python train.py --router_score="sigmoid" --balance_loss=0.000691 --init_std_router=0.0114 --parallel_block=false --init="normal" --lr_head=0.0114 --warmup_steps=200
Below are experts of layer 6 (counted from 0) of a mixture-of-experts language model. Rows are named router (the router's row for the expert) and show model dimensions 64-127. Each number is 500 + 40 x the weight over its row's rms, rounded and kept within 0 to 999. Numbers have three digits each.
After each expert's rows: a language model's description of what the expert responds to. This comes from a sample of Wikipedia text that the model never trained on.

# expert 48
router:466452541486483596524459510508491491519530519590409518542549469516524522523469520484503565514564494495478566530508524496505479436458532518459434507536550488460493470542597494495475478489583546
Description: Articles and determiners. Articles and possessive determiners opening a noun phrase after a preposition or verb: the, a, an, his, their, its, 's.

# expert 63
router:422499498533513492497553479508490456458512570512512527535586482596508506486501490538493441485546459487476485509579470515412517411504521603493525465579563516563522498473508487475499590483526522
Description: Copula verbs and titles. Forms of be after a subject, such as was, is, been, plus Am, Me, Man in song or show titles.

# expert 35
router:489466508502540523532479510519524455481466551479484490525490501552467510414516470517506482495535474494471457479495497534443492441455501582466473507507476557550440497478535553554542496506484509
Description: Commas, auxiliaries, connectives. Commas and the word after a subject in narrative, such as was, would, to, and, e.g. She was refloated.

# expert 19
router:511452519502529504502543482497574512488530590532546538532496466526533465458566536531537467542527459519464544481490496477389517463429559490486476485497529502474491446484480583484531531481533513
Description: Table and roster connectors. Separators and prepositions joining table cells and list entries, such as from in on-loan rosters, pipes, and country codes like ENG, ITA.

# expert 2
router:407458474454531501473486529468525461476563514485472504563515509520487496457535543539466491556459451476481507500544458516399474493510574550473502502506571506529476456561575502503524510439512556
Description: Non-Latin script, closing punctuation. Characters of non-Latin scripts (Chinese, Japanese, Cyrillic, Bengali) plus closing parentheses, quotes, digits and exclamation marks, often in tables.

# expert 22
router:419519502505547527483533530422485457489555600534482511491510466539549481423522497551540468535500504502487497506504580503425475486464482532509425461491487563468487482540571484547494500483497519
Description: Line breaks after entries. Line breaks ending list items, table rows, headings and LaTeX formulas, plus double breaks before section headings like ==Notes==.

# expert 60
router:458534534538512534492476469512523500485490555518514577622467483507510573479489483531455533498429539475472474551501504558461474470471516534518537488473431512514518450454521544546493475484475500
Description: Geographic units and names. Pieces in geographic and measurement text: km, sq, United, New, South, commas in numbers, and pieces of place names.

# expert 12
router:424483607523501526496484458484507471437519538505463584506533492517550489528549548487496551533542439500492503537506528508503473507450479487499492474487561522539451400449523539470512510478528493
Description: Short mid-word fragments. Two- or three-letter word pieces, often vowel plus consonant, right after a word's first letters: ar(son), Cust(oms), t(und)ra, Bur(lington).

# expert 27
router:508416507570540557460555492455494457460497476544502532473469460493547525503552566496503522500503495516481490530491566514458486478471537539551466486523533499550495459473563525553535504544503508
Description: Conjunctions and function words. Conjunctions, prepositions and auxiliaries in running prose, such as if, although, with, without, did, plus some table headers like D | L.

# expert 6
router:520536491524529472513484463488514475497494517609526472501502503506495625475474502557530500494546466487454446506514549526457481430472511564387402478508533526464514542541485536519531428516508468
Description: Table cell separators. Pipe separators between numeric cells in election, census and climate tables, plus month names in dates like July, October.

# expert 57
router:474516528532547532475459441455542509473596503551480565512507528531492552536490527517548513501492463496472525519498466544467364514483548490433395490498486505521530532502563511530556571451497533
Description: Table column separators. Pipe separators between table header cells and entries, plus infobox dashes and colons, such as Year | Title | Role.

# expert 38
router:437529512555537522525552519435529448446554494514489569490598454551491554500476489492570486511539494507479506534522519553477502484499530573406462494527520487501489513550503530551512444476553526
Description: Verbs in narrative prose. Main and auxiliary verbs after a subject in biographical or historical prose, such as had, began, moved, announced, remarked, stayed.

# expert 0
router:483488488502521516503546490505517503503479561504479576546541522570467509535485525509560499521446481496483464492516542517466417498431550558522450497466468468486446461510523498560527541487526514
Description: Coordinating conjunctions. Connectives linking clauses or items, mostly after a comma, such as and, but, or, however, while, also, though.

# expert 23
router:501448519484513553558499447496551415483573526469480585535529432498554498570505567524534453508561460500509452543473492496478523488474524545470430463538533525479522478519487533495602464507597484
Description: Content verbs and nouns. Common verbs and nouns in running prose, such as used, built, set, led, sold, plus mid-word pieces like convert(ible), mark(er).

# expert 45
router:460386552473601513532614434474513548470542568472487508470548380461472557503447458530458511523430457472455488517457539539469532471466483533386495480578554546490549518545555518530510519485481466
Description: Rhyme-like word endings. Word-final or word-middle pieces after a short first letter, in song titles and quoted names, such as -ight, -unk, Love, Swing, Moon.

# expert 14
router:476545554504515525466522483550599506491513469499457483576495539535483470508529535507524460601517412477457456506453553549490429464503511535438458462486438582505571452524491483518490469448498504
Description: Year and date numbers. Number pieces in dates and tables, especially century digits of years (18 in 1890, 19, 20), plus football position codes.

# expert 36
router:499446513470528546510476442501499476481506569501511566532505434500561470513458526495499548491462486532508540534545545505470511517482543511507512417525495527497520494508486583505539453533550481
Description: Noun stems before suffixes. Noun stems and middle pieces awaiting a suffix, often in car and engineering text: water-c(ool)ed, car, Rock, (rib)osomal, (aut)ofocus.

# expert 42
router:457533577591565523478517445507520488448522513622468533521538466529508474506495512509492506517498438462482511559461535513504408463513474494564457507485558523491536501484540520524513572446499488
Description: Election table markup. Row-starting pipes and party or field names in election result tables: Labour, Democratic, Republican, Candidate, Swing, plus section heading markers.

# expert 53
router:489456518499535540488452470527523491444478489508432517575447514499522499471610515571508501509512511536455546488566437514463456508396532572471409501489546514449483493528540606481505542488520518
Description: Table delimiters, closing punctuation. Table pipes, closing parentheses, semicolons and commas in sports tables and citations, e.g. KO (punches), Ewing (25).

# expert 24
router:532436546534500505518528485440513490517457466471518529489535504502526479508596595510475579556517475512470533540569536531444484457470537513481505483547486522477492465550559494508560475489502509
Description: Prepositions after nouns. Prepositions, mostly of, in, for, on, after nouns like member, part, location, north: member of, during, operated by.

# expert 28
router:567468534490495474481480471435475441523580472475505581493483516451534591519525623533476546529522506504507452545513523515475502451500557482536520470482465511518464440516622598484517539475576583
Description: Prepositions and connectives. Prepositions such as of, for, on, in, plus sentence-opening Following, Despite, After, and word endings like -ing in "Regarding".

# expert 31
router:482545521484529525456469439486511482475495531549517505519574472494506468481465580513483477561538458438475463538535500530442481397451548545454519478582555558501524488542500413498492566494518492
Description: Music release metadata. Discography and album-article words and cells, such as album, Label, Released, Genre, chart, plus review-table Star ratings and parentheses before featuring credits.

# expert 30
router:544431506545545558540545416526500497448491560570470546488540464446498541498524508532475503525543521469492547518488541508495432477480505474489537461515492521585494492462489511538507475515536506
Description: Direction and position words. Directional and positional words like North, southern, right, top, middle, plus word pieces in anatomy and biology terms: c(ort)ex, he(m)oglobin.

# expert 62
router:496484486494543536473497473471476424491499553450483501549559490559475483447453524516516576476550543472467490508509522513508502458475554532495474498476467563497487402579453494572593504501508538
Description: Sentence subjects and commas. Commas and subject pronouns starting clauses in narrative prose (he, she, they, It), plus final pieces of people's names before verbs.

# expert 46
router:472528558518529517514510494456557497516481520545420567532547524491558435468502580557528505563522485495486476499457518529483488502480548543352429460538534515514530499498508547532490507478512510
Description: Initials in tables and names. Single capital letters or digits beginning surnames, model codes and numbers in tables and cast lists, such as Audi R8, Saxo S1600, Michael J(elenic).

# expert 7
router:481496530482555505478522467480519438483522555517444496508473516606482460513457528525501506558436491437477491510557467531501481457485532511460476495536514493471561467585547504520549580467479619
Description: Institution and publication names. Final head nouns of proper names for organizations, events and publications, such as Cup, Records, Festival, Rolling Stone, Entertainment Weekly.

# expert 20
router:511506540473542519450477497456494473508458517555526519588539422554588454455490512524475439515524445455455453504536552513436466481523563617454497441547497525535519485492537489475498435508638493
Description: Word-initial capital letters. Single initial letters starting a split name or word, often capitals like P, M, K, F in titles (My Little Pony).

# expert 26
router:504547478512525561428534493473544476405539486493436512571545453482493502503518487497482487510539484434473564520458481564533414509468501585486481452561531522464469500545540525510561510469519566
Description: Spaces and opening brackets. Opening parentheses, bare spaces and dashes placed before numbers, years, dates or glosses, as in (1815) and June 27.

# expert 44
router:519501486537559522441502490461514470451601543541495560490500463557516474527481531555486476512461443462473552515455487526414466491521507522463480471533507505540510524559539502500516476491514502
Description: Sports and election tables. Table cells and headers in sports results and election tables, such as Team, Votes, Candidate, round, W/L, and pipe separators.

# expert 3
router:472471523490537523540492421417495476504536547463489582599508511494515589531477558543515478527473516508485502550528525506520484480484517472515456476567447593509469471541513578507587492467561534
Description: Mid-word verb stems. Middle word pieces of Latinate verbs and nouns after prefixes, often before -ation or -ing, such as develop, ract in contractor, negoti-ate.

# expert 41
router:480502501522566551446563501455540459407586499474454574415515529504568516478492498583444485585495472500454486507477466539525490532467498524522491462467439539437487558478515467484526459432526567
Description: Surname word endings. Middle and final pieces of proper names, especially surnames and place names, such as -ey, -ock, -ić, Dun(fer)mline, K(ow)alski.

# expert 55
router:449516496525508511488532501449564505479502513505472483532492533477512461524514476514522528576499511414489447489525565535526427439480505574411501472504455533468518445510530559503493493426540524
Description: Month-based dates. Month names and the tokens right after them in dates, such as On, the day number, the year, or of in August of 1131.

# expert 18
router:520532503504581500505547455448489516459480530507525506483495477498554506491480495503408504544471485502451529512462551554450496505411531535440534482548487479523552391500496505530547484490499502
Description: Word-final pieces, units. Final pieces of words and unit or equipment nouns in technical text: lb, kg, hp, ft, guitar, engine, chief(tain), tr(uss).

# expert 50
router:544524540547498485471553453476508471512481533505549516505568470535492451463573486492522515594463458491482478509484590506384479486478542566442423475512527520504450427462483548532514514441510482
Description: Infobox and list punctuation. Colons, dashes and = marks opening infobox fields, list entries and page titles, plus linking words like by, of, titled.

# expert 54
router:495492528515548546496518452453472412459521508522491495497515486534487454445492507567453492533486477494465462510548500525480490447510562559479460493569531562563535482550499544526546502530508593
Description: Word-ending suffixes in titles. Final suffix pieces ending a word, often inside quoted titles or before a closing quote or bracket: -ity, -ization, -ship, -ings.

# expert 58
router:417477536467540518428523437515523467484502605540450529528520501544543460533491521513490520508458468459505552558512517520477424430498552526469487495554552540453489494536498521573499523481478483
Description: Adjectives and nouns after determiners. Ordinals and modifiers right after the, a or his, such as first, second, final, main, national, head, general.

# expert 10
router:556452504586512519460584482481493492470527476524497513540507512495482452469581545503531558520472451462451472540478506487412514536476514517484454484484552498571442535515616517525566459476498509
Description: List and table separators. Colons after field labels in infobox lists (Language:, Colors:), plus semicolons, pipes, commas and dashes separating table or list entries.

# expert 40
router:460539506526528510549501488556524460475523498531430563518586518507550526507464522486445468505481521479473422533581489526488496431482492517470538443547528501534486468537548465512507529462530530
Description: Prefix-like word starts. Opening pieces of lowercase or capitalized words, often prefixes like un, dis, con, pre, ex, Reg(arding), Reg(gae), plus known, most.

# expert 61
router:453479526487516563511587488444523464452517484536503511509471468579509479535441526514490589492452416490405470553482529545472511444508521474537457521544479505537491488529543475555499520473491475
Description: Statistics digits and counts. Final digits of figures, scores and percentages in statistics or tables, the % sign, million, and group nouns like people, men, women.

# expert 25
router:490476569491499540455551461424533467464502515467434524475565496551479512485574571508497523593503517467494413543525479508502499523490563579519442485501579514459415446560484502566470516470570555
Description: Year and number starts. Spaces, hyphens and first digit pieces before numbers, especially century prefixes 19 and 20 of years, plus designations like I-95, B-17.

# expert 51
router:538541552580531571492481443495486445447507488612488492477502458522506488462464553536474471512516453493446463614493474506444533477425498533500509491467527496490489453479516462599502480459478467
Description: Units and census data. Measurement units, percent signs and digits in coordinates, heights and census population figures, such as ft, km, sq mi, %, PD.

# expert 11
router:461453564521511488515512491458507402513634530519438536488500540554549502526484565549437579524466504433458537495552493489468531503506497504504466463542502508566492476550518469522550438475522564
Description: Mid-word foreign fragments. Word-start or mid-word pieces of uncommon or foreign words, including non-Latin script bytes, such as Dag(gers), Sig(lo), Batt-ag-lia, Camer(as).

# expert 49
router:404452519471526517468524485460506449485522520532556523531549488540514510497533528536470544594428476469507490506487585494475452453533597530398543459598583479559490459527533480523489556505560541
Description: Song titles and exotic bytes. First-person and second-person words in quoted song titles (I, You, My, Love, 'll) and raw byte pieces of Korean or accented text.

# expert 56
router:471457475497516587508509453431473411481497480486501528503509441584465464433469506523507586531456478462490560518523463545470463485492577500503482465496517571540561435609519543589549498468506603
Description: Name-ending word pieces. Final pieces and head nouns of proper names and taxa, such as -idae, School, Airport, River, Mosque, Hotel.

# expert 43
router:459437566543542601487478508466462520536485527611486517525533474562551460451479525557472549526567455437466437507497598477496450452452504530504480452517504570565505484454586483533468495456502478
Description: Name-initial consonant pieces. Capital letters and consonant clusters beginning proper names split into pieces, such as G-dula, R-wanda, Sh, Ch, Tr.

# expert 9
router:505537503489518592473485469450598497464520512519476558583489498518490482468476503555458550555461522457439525545506491580461507468502502499421442465539523493481576509486513577491618506458482523
Description: Place and sports names. Place names and competition or club words in sports and geography lists or tables, such as Tampa Bay, World Cup, California, football.

# expert 16
router:473427517515527468517499456431519408485530556534490534488529456574493562531443494520438539489584498450493483525506543506485512479519545585471508470561533576506478502472508465506488555449630616
Description: Name-initial capitals. First capital letter or piece of a name or rare word, especially genus/species names and list items, such as Cat(arete), Ren(o), Mut(ant).

# expert 1
router:434496491464524550486524510499546502404517518496444549530498476500474563423584467581504504552466479507463557493517495531422503475496515508490408506513443539457497505501473486536552493433489563
Description: Foreign name vowel endings. Word-final vowel pieces closing non-English names of people, places and titles, such as Ad-ana, K-ara, Pat-o, Láz-aro.

# expert 34
router:524428534462524526498614470441488401453499468531480548501493486498535498504499559514562511521498484504468461498564464534484500518501552513416516431538523514460549472546508563515481561550462533
Description: Institution and title heads. Head nouns inside multiword proper names and titles: World War, University, Division, School, Cup, Gallantry Cross, Channel 4.

# expert 13
router:538463538494516539560545466485511496514568480506374504488506535514501477466584641497541554477510466503477461508522497502458457519450576521446430477503543448503466449490494496537515505513607510
Description: Line-start bullets, quantifiers. Hyphen bullets opening infobox or list lines (- Developer:, - Capacity:), plus words like various, several, along, and prose function words.

# expert 29
router:454476481539559575481508536433530442516513479483488479628518452528488498461481543546572479518478440510480491511522564502482478474507563498479473468528536562538437508503480503526478545543596480
Description: Pronouns and clause starters. Subject pronouns and clause openers after commas or periods, such as he, it, they, that, which, who, There was.

# expert 39
router:478513528566506567477465491508497451460526567500483504572475540601494467476461572505496538572567470525503457503458508518493490476441481564522505514524558514553465498538513481496513528459545560
Description: Year endings, possessives. Last two digits of years after 19 or 20, such as 19'87', 20'23', plus possessive 's, century and anniversary.

# expert 37
router:525480490536480514545497484470509512464527490605472469563543537476516493501521566557422527530516507466481534528450524512423484473481513578452519438513519503614503496549570509503481463527520535
Description: Coordinates and list-data punctuation. Symbols and digits inside structured data: degree, minute and second marks of coordinates, decimal points, year ranges, colons after field labels.

# expert 4
router:454443504514517504543569401505525459490554454513502475497532461486567580487526514553501495526463531504493512521576489542493444482497549503441476464534565531471499524526542507530506506488537540
Description: Short name-syllable pieces. Short syllable fragments inside proper names and foreign words, often capitalized onsets like De, Le, Lou, Nova, or pieces like T-ro-op, Ret-ro, May-o.

# expert 32
router:542488596470528535476501500466544514516531470513545495591491530482546559450403502510523514531514412429388514509529546491482483456499534506476403460553496586499515526484537524506557472497581563
Description: Mid-word pieces after hyphens. Word-internal pieces of compounds and names, especially after hyphens (-b in fifth-biggest, -k in free-kick) or inside German and English names.

# expert 33
router:490467522597512533527517466480497428465506568483492533521568445587502449481467491543498509521535505483480495525546513576467505509518522509472516495516568552453503468567488585516522469480542558
Description: Sentence-final object nouns. Object pronouns and plural nouns ending a clause before a period or comma, such as him, them, games, students, countries.

# expert 21
router:464498492542523558530466501501491457513494551521459517625434475520484439495550567520479472489515472509466466525538453533435480465444517558481479496519541551531479479524511511502560551527513527
Description: Closing brackets and quotes. Closing parentheses, brackets and quotation marks after titles or glosses, often before a table bar, such as (1972 film), [pt].

# expert 8
router:493468519494519481476551413464563477523493465541513507488499557541503523499481527499566511536543473462517427554553535572450497495525501511473465465552451535531470442485544470486516517455489492
Description: Section headings, list items. Section-heading words after == and list-item starts after line breaks, such as Gallery, Notes, History, See also, Personal.

# expert 15
router:464516500483489503501554516514501458416458570497488466484512501509515508502518537529574566520450502435505541511573524501458504381480529521491473505594501584458504489477497512520544521457504543
Description: People nouns, name pieces. Nouns for groups of people and pieces of personal or place names, such as men, women, children, -man, -ton, Sam.

# expert 47
router:540452488522533519491508432464492520448593498492526486505571435520525475471572516582528473530447493492480431543479531556477525454461514534459481479531485509480463480488565603524486526480519519
Description: Plural and suffix endings. Word-final suffix pieces, especially plural -s, -es, -ions, -ations, -ings, as in Act(s), document(s), tr(aces).

# expert 17
router:480464564464498533475502463515574483495483493500504524488500570520608468513490601540484589593502452451454430516586554525465524474493496484439384493523542535526468451521464537491496504533561540
Description: Numbers and years. Numerals and number words, especially the century part of years like 20(12), 19(95), plus counts, table scores and five, eight.

# expert 59
router:466452497544477530561563472500561454493474495485527472584564515487513490469571560551494486555439466548497540536555503515487395479468534522471500496538486494523484504456516470505497511491493538
Description: Preposition in. The preposition in and other prepositions or articles before a noun phrase, such as in 2004, through, during, In office.

# expert 52
router:480503524512506525459501346448476382494477558496537482557551493598471484406514486538488482517472488482480536522555479532470533505459512551463484484553471488449572474547501524558533506459561570
Description: Place names ending phrases. Countries, states and cities closing a location phrase after a comma (Hampshire, England; Washington, DC), plus occupations like politician, singer, president.

# expert 5
router:456482488529527597453491549507521533516458559515463533528518467476520519412529473542480536528542442504516527492514503512467467414507516538503424438580494596547504525495512502541564468465512503
Description: Foreign name initials. Capital-letter first pieces of foreign personal and place names, often Slavic or East Asian, such as Iz(hevsk), Ts(ar), V(italiy), Z.